Experts of a small language model: 20.1M parameters.
Below are experts of layer 3 (counted from 0) of a mixture-of-experts language model. Rows are named router (the router's row for the expert), gate (a neuron's input weights, with its number), up (a neuron's input weights, with its number) and show model dimensions 0-223. Each number is 128 + 32 x the weight over its row's rms, rounded and kept within 0 to 255.
Before each expert's rows: a language model's description of what the expert responds to; "comes after" lists some tokens at least twice as common just before its tokens as in all text. This comes from a sample of Wikipedia text that the model never trained on. Tokens count by the router's weight.

# expert 26
What it handles: Prepositions and sentence openers. Prepositions like in, on, of, during, within, plus sentence-initial In, However, Currently, line breaks and opening quotes after headings.
comes after: "\n", ",", ".", " (", "==", " \""
router [132 130 139 154  97 113 144 182  93 179 113 120  87 127 135 145 171 227 135  92 140  81 149 117 186 141  96 108 113  99  97 142 138 163  96 162 168 118 160 151 136 129 156 168 148 106 170 147 149 117 103 125 120 143 130 163 111 140 107 144 123 167  95  98 122 137 195 189 187 169 146 175 107 117 151  82 190  79  72 125  72 123 124 143 173 140 146 149 117 165 108 122 165 190 130  90 121 132 124  80 198 155  94 159  76 147 123 107 191 132 144 105 135 155 122  90 110 165 163 158 140 113 163 105 137 139 145 121 125 128 151 112 121 150  98 201 110 108 132  79 174 131 141 179 156 111 119 125 122 137 142 186 151 143  71 201 138  82 139 126  62 174  33 133 101 118 165  95  91 109 142 113 130 202 170 118 102 111 188 104 178 121 161 163 125 160 143 170 105 144 113 135 126 183 123 149 127  80 116 134 178 131 150 124  99  88 111 114 119 147 125 111 180 128 155 116 183 123  99 108 199 173  80 109]
gate9 [167 158 152 100 169 135 108 149 165 237  93  73 133 134 150 103 112 146 113 128 102 153 149 144 157  77 145  72  42  47 137 157 136 120 149 119 122 112 154 131  96 111  86 159 118 124  83 162 170 121 157 196 111 101 153 150 133 112  80 109 159  98 104 142  99 137 138  98 152 108 155 182 113 237 167  75 120  74 113  73 165 136 128 165 111 191 141 152 143 154 134 119 125 140 118  97 118 120 152 119 154 150  77 165 129 146 136 161 188 106 100 145 135 165 167 159 109 205 116 152 110  68  83 131 132 134 140 144 144  94 134 152 130 175 152 144  81 196  88 127 129 141 124 133 126 115 127 135 113  84 135 154  99 112 146 159 115  86 125  79 129 151 134  92 128 171 157 162 169 152 163 129  66 173 129 145  77  98 147 115 117 102 160 155 147  85  92  81 140 139 150 102 135  79 117 147  88  95 161 130 160 228  99  98 120 106 133 104 119 141 100 162 167 200 133 116 147  91 144 147 157 107 152 110]
up9 [ 88  99 143 151 117 135 104 126  99 138 152 169 186 117  96 145 133 114 162 159 140 117 107  93 109 172 118 196 182 195 114 103 106 150 107 118 162 158  93 151 138 255 172 120 170 128 144  82 141 146  77  74 152 150  75 147 186  99 137 131 110 101 134 153 165 130 132 155 124 128 109  69 120 118 115 170 108 177 158 122 136 133 140 141 143  91 138 108 139 114 145 143 116 122 135 146 123 148 131 141 107  98 182 139 163 213 107  83  60 144 121 114 127  59 109 128 160  93 107 126  99 176 160 150 133 152  78 119 113 138  79 107  94 138 140 134 154 131 158 115 112 131 104 114 122 198 130 121 139 166 153  96 144 120 139 134 167 162 146 163 149  90 136 141 136  80 108 145 106 253  56 116 198  85 173 110 170 143 121 155 158 159 122 110 136 131 202 145  97  86 117 130 106 143 171 107 155 173  74 170  79 159 145 126 133 125  71 130 138 118 192  86  99  71 120 143 126 162 116 133 123 146 115 138]
gate10 [102  93 113 110 111 114 155 142  89 146 250 149 182 118 159 158 142 159 127 110 159 138 103 123 132 158 124 126 142  30 111 142 164 136 120 115 130 132 219 131 124 121 115 114 127  92 109 116 144 158 118 118 133 132 125 130  98 100 155 113 117 136  99 111 173 151 148 148 135 186 101 139 117 139 232 101 151 143 133 168 115 156 132 195 112 128 135 156  74 166 130 124  85 117 182 113 106  78 143  85 133 129 164 106 211 118 184 114  98 128 196  81 134 123 113  71 158 122 135 106  85 151 135 100 148 189 104 135 182  89 103 129 113 126 137 104 114 146 240 107 138 135 182 125 155 102 173 148 104 140 144 194 115 197 106 148 145 100 152 134 144 167 106 183  99 112 113 125 129 117 138 102 116 132 111 133 167 160 156 106 112 101 137 126 128 168 140 122 143 105 129  88  98 180 116  74  97 151 153 134 157 121 239  68 143  69 139 132 118 120 130 113 163 123 134 177  97 132 108 135 182 152 131  87]
up10 [ 72 113  89 119  69 118 142 142 125 148 163 161 242 120 166 143 109 199 152 121 131 117 149 152 164 142 117 138 142  42  78 112 174 134 125 114  99 137 193 108 141 115 222 127 127 142 125 143 142 191 116  88 173 131 120 108  96 143 126 128  97 134  78 144 142 130 110 146 111 131 108 127 116 125 112 134 141 147 123 150 147 125 122 211 133 118 153 126  90 156 122 123  89 123 160 100  57  92 164 100  82 142 167  69 152 165 255  82 144 141 151  58 116 144  93 116 126  73 145 102  96 127 145  98 136 130 113 175 149 144 104 117 113  92 146 103 131 127 158 133 141 127 146 140 168 154 122 149  76 121 130 181  87 197 110 126 131 105 124 134 125 140  92 166 151 132 132 115 117  95 250 109 147 108 120 121 209 144 149 116 111 106 124 144 121 140 151 151 147 151 141 117 109 161 120  66 100 189 122 131 107  91 155  93 103  84 156 110 129 138 122 127 128 151 143 167 121 157  92 118 141 139 124  69]
gate11 [148  57 148  65 107 128 111 131 125 106 107 224 190 126 118 178 149 119 119 150 140  79 152 177 156 105 156  93 126 123 139 145 131 108 129 116 130 120 126  57 164 130 135 136 110 109 122 154 108  98 127  82 144  92 108 163 118 113 107  47 147 118 133  86 125 153 155 145 128 125 174 131 113 145 136 237 109 124  90 132 165 139 164 196 194 128 122 117 123 115 146 116  99 150 148 140  90 125 171 126 131 160 117 124 109 180  96 126  86 138 156  90  60 126  71 103 124 132 114 134 136  83 176 163 146 144 192 173 144 150 190 132 173 186 146 142 138 146 172 233 127 141 139 150 178  89  64 103 151 123 119 136 178 119  99 180 111 108 162 115 121  86 139  88  88 154 120 106 170 125 105 116 109 175 122 129 193 106 105 140 141 120 101 133 122  98  93 173 103 161 154 147 155 106 133  88  94  72 145 140 151 157 103 208 112 126 109 128 178 132 169  52 125  85 114  89  92 113 124 132 144 106 146  92]
up11 [123 135 171 125 152  85 125 126 123 121 133  68 107 122 100 115 124 112 129 117 165 139 103 158 143  88 111 111 149 170 122 105 201 168 107  97 132 185 106 141 115 117 105 254 152 144 109 170 122 164 179 122  85 135 113 152 132 126 173  92 152 119 105 160 125 129 123 144 165 116 139  87 132 137 121 137 132 174 129 175 177 150 130  72 158 137  86 116 152 114 129 145 140 113  98 111 117 147  99 133 130 179 118 152 196 138 157 255  85 145 102 171 122 140 168  99 151 111 105 136  67 134  65 157 111 124 170 178 118 172 133 156 103 135 109 133  93 106 183 144 115 137  95 132  86 101  87 129 184 173  93  90  92 107 133 137 132 131 131 103 113 108 156 123 116 145  95 148 128 166 214 247 168 138 127 122 189  97 121 132 163  84 132 163 124 158  94  96 119 144 120 161 162 188 108 105 122  81 115 156 133 157 131 121 147  93 195 113 136 134 117  98 130 108  88 106 157 124 124  73 120 151  86 132]
gate12 [123 140 133 150 127 123 147 139 129  72 104 104 170 111 144 112 121 113  97 146 146  82 119 153 161 157 116 145 177 166 123 121 110 127 126 121 142 154 193 149 127 122 141  97 142 140 111  97  96 125 123 146 147 129 140 140 165 125 160 144 128 153 128 116  57 147 112 143 114 147 115 103 114 101 119 159 255 144 105 125 187 104 103 197 153 186 153 130  96 118 105 123 189 147 107 139 122  62 161 100 141 129 112 161 131 153 173 177 154  81  70 151 106 160 129  73 126 131 152 129 114 146 183 139  95 140 145 136 170 135 167 184 122 162 172 146  20  63 139 116 238 120 161 112 123 102 135 159 127 101 151 152 119  96 153 142 124 126 103  91  97 184  97 135 139 126 116 139 133 141 168 173 131 124 116 119 144 124 129  96 188  69 113 146  79 110  97  83 171 116 152 116 156 114 124  99  62  99 170 143 162 150 135 132 228 122  98 120 135 114 150 127 136 122 112 127 156 112 116 144 138 156  70 123]
up12 [126 122 109 142 107 157  79 156 133 124 113 196 127 158  76  94  97 136 148 150 132 178 108 137 123 111  92 122 133 133 114 136 111  71 166 122 130 102 109  93  99 109  98 123 238 149 190 119 157 118 138 125 144 132 138  91 108 114 139 127  84 142 119 145 144  88 126 123 109 137  90 121 109 152 104  55 133 118 145 153 109 198 150  69 144 104  68 158 150 130 131 131 122 128  97 102  85 175  71 124 148 131 135  39 158 111 100 147 255 138 134 163 145 109 137 144 168 122 127  98 141 160 103  96  46 101  92 166 120 117 113  99  98  85  97 115 202 104 124 168  96 130 136 101 124 169 142 121  95 146 122 125 147 157 118 107 150 163 167 123 136 123 186  97 141 117 125 148 104 112 130 127 214  98 133 138 109  78 138 173  70 139 113 105  39 105 142 116  99 135 109 117 155  97 153 143 177  79  71 161 154 128 138  89 181 165 115 120 132 152  86 101 115 110 129 141 178 123 137 122  55 104 162 150]
gate13 [110 136 160 117 136 131 143 119 108 104 137 120  89 223 152 128  93 157 133 183 141 196 111 199 201 129  83 179 117 138 143 142  69 102 119 125 133 163 116  78 111 110  97 107  88 116 146 192 129 148 130 140 159 160 125 176 104 155 167 103 177 173 134 184 144 129 123 123 106  84 127 129 120 124  70 123 122 199  91 159 194 145 111 182 179  90 127 120 150 104 125 129 161 134 153 181 125 116  82 122 115 179 123  67 126 115 199  80 101 174 139 126 121  88 120 172 183  90 163 176  81 129 142 118 105 155 130  43 189 202 135 147 136 138 138 139 141  96 159 139 126 203 104 131 179  75  83  88 115 128 100 109 106 130 113 173 158 115 157 129 121  96 145 127 186 136 109 159 169 152 125 157 146  88  67 124 132 102 106 105 113 108  93 148 100 114 124 152 128  58 112 107 145 130 177 118 121 125  82 108 119 137 143 130 151 216 122 125 156 121 146 141 116  76  98  73 138 117 113 125 136  93 126 153]
up13 [147 170 116 159 116 138 141 111 105 144 152 152 177 126 135 165 136 116 143  94 125 106  66  81 102 104 147 119 164 115 127 119 120 128 173 150 109 157 121 149 125 121 124 162 155 178 115  85  97 130 143 183  75 136 104 135 148  48 119 116 104 103 124 149 131 100 114 143 148 140 110 127  93 121 151 136 139 165 163  33 140 226 177 128  75 113 119 122  98 158 119 137 100 159 125 135 157  74 153  92 137 162 126  79 111 184  84 129 244 181  96 135 153 107 131 132 120  70  70  76 170 163 107 164 139 158 123 180  84  87 123 151  99 103 115 114  88 154 137 126 110 121 175 123 137 172 154 105  59 109 123  88 161 133 117  88 151 145  82 155 102 126 181 146  92 169 115 130 122 107  71 136 135 179 148 117 156 167 147 173 126 174 120  77 122 134 121 128 150 191 117 106 115 101  99  50 176 115 157 120 138  92  94  77 134 183  91 151  90 117 176  96 107 106 180 119  95 145 146 182 112 185  95 145]
gate14 [115 138 115 134 150 164  92 137 118 127 132 148 115 128 253 170  99 140 138 153 104 108 116 138 149 134 129 127 153 122 154 153 107 164 159 106 141 144  89 183 158 160 104 150  56  82  89 153 125  67 118  97 138 124  98 172 158 124 104 149 119  98 156 124 144 163 139  93 208 175 171 132 144 125 143 135 122  91 215 183 129  35 100 117 177 138 109  95  94 152 149 115 110 150 113 145 207 155 114 142 157 166 147 170 128 145  87 137 100 127 144 130 155  88 155 163 143 130 122 129 157 100 114 120 130 184 174 133  97 153 161 138 159  95 140 165 172 141 164 135  93 127 255 143 125 160 126 157 103 106 119 108 152 129  92 186  82 128 150 119  80 104 110 134 112 159 119 153 143 100 154 113 107 116  51 134 120 106 146 150 169 121 111 159 155 153 178 111 116 153  66 139  94 128 157  90 140 107 103 132 123  93 139  95 120 132 189 104 159 117 150 137 151 147  94 132 104 125 125 127 177  83  96 117]
up14 [ 79 185 132 135 128 149 162 156 133 130 120 140 161  86 127 133 127 138 170 111  93 130 129 146  87 184 158 121 152 107 135 156 167 105 164 127  89 172  92 121 109  71 145 111 135 107 205 136 127 109  91  93 128  88 158 194 143 118 159 141 107 168 155  39 187 112 131 158 164 168 121 100 120 113 141 135  91 119 123 169  82 117  86  83 140 119 107 102 133 134 123  69 131 132 116 130 153  78  91 137 143 166 113 185 107  79  79 151  98 114 255 151  95 117 123 100 165 149  97 187 140  95 136 154 144 125 130  85 127 159 147 207 141 169 140 141 141 114  62 143 122 107 105 136 155 170 119 103  94 138 100 114 137  98 141 145 126 125 180  97 132 150 102 136 131  47 133 160 111 128 121  95 157 105 236 134 137 105 147 150  99 152 173 142 183 123 126 102 148 130 147 124  96  88 117 127 133 106 131 128 127 166 127  65 138 124 139 115  75 127 133 174  80 163 195 151 106 110 180 153 177 172 154 125]
gate15 [ 85 135 115 168 126 135  91 130 151 126 152  81 154  96 105 255 144 126 123  90 122 162 161 147  94  80 123 110 143 153 139 137 168 137 170 119 176 137  81 143 123 144 145 141 168 141  93 134 122 106 180 186 106  84 137 159 123 178 118 118 125  87 151 124 124 160 156 107 147 160 134 175 155 115 145  86 103 190 119 213  99 101 134  90 124  69 151 168 113  96 152 125 109 139 151  56 108 114 165 175 136 137 129 130 108 156 126 112 199 164 140 101 171  86 139 118 141 153 101 156 135 109 107 124 168 126 139 142  97 115 115 158 104 119 103 167  92 118 106 110  69 126  76 233 116 208 129  85  91 143 133 192  96  98  90 145  98 128 144 132 113 144  76 120 169 117 102 127 125 129 131 134 133 140 140 145  97  99 106 111 127 139 138 135 157 143 151 133 125 125 180 160 176 104 161 121 137  97 103  88 168 159  47  57 161 137 118 222 139 115 130  95 172 178 124 141 118 115 156 135 123 163 119  77]
up15 [ 69 150 142 154 148 128 171 156 110 149 126 101 172  73  96 157 140 143 133 144 115 123 163 133 122 109 111  97 144 147 114 142 191  85 148 111 142 139 157 111 131  91 150  76 140 134 116 233  98 123 111 114 107  89 120 138 118 168 156 111  72 116 152 145 139 106 126 127 101  99 117 148 173  93 140 144 152 137 159 123 116 123 124 105 155 152 182 141 141  85 116 157 132 162 139  86 137 100 163 108 135 120 118 168 121 171 144 137 207 203 104 177  55 120 121  75  80 134 127 153 101 155 138 140 165 140 170 144 108 156 131 173 120 120  82 124 106 143 136 133  96  95 122 142 157 155 118  83  76 159  99 193 110 145 114 103 125  97 138 183 107 146  99 124 126 114 100 123  91 113 157 199  87 129 170 216  68 154 111 160  94 122 175  96 145 147 112 113  83  95 222 175 100  66 176 121 142 102  95 119 126 148 125 112 143 146 100 138 132  96 179  73 196 195 164 154  62  80 152 135 135 180 133  54]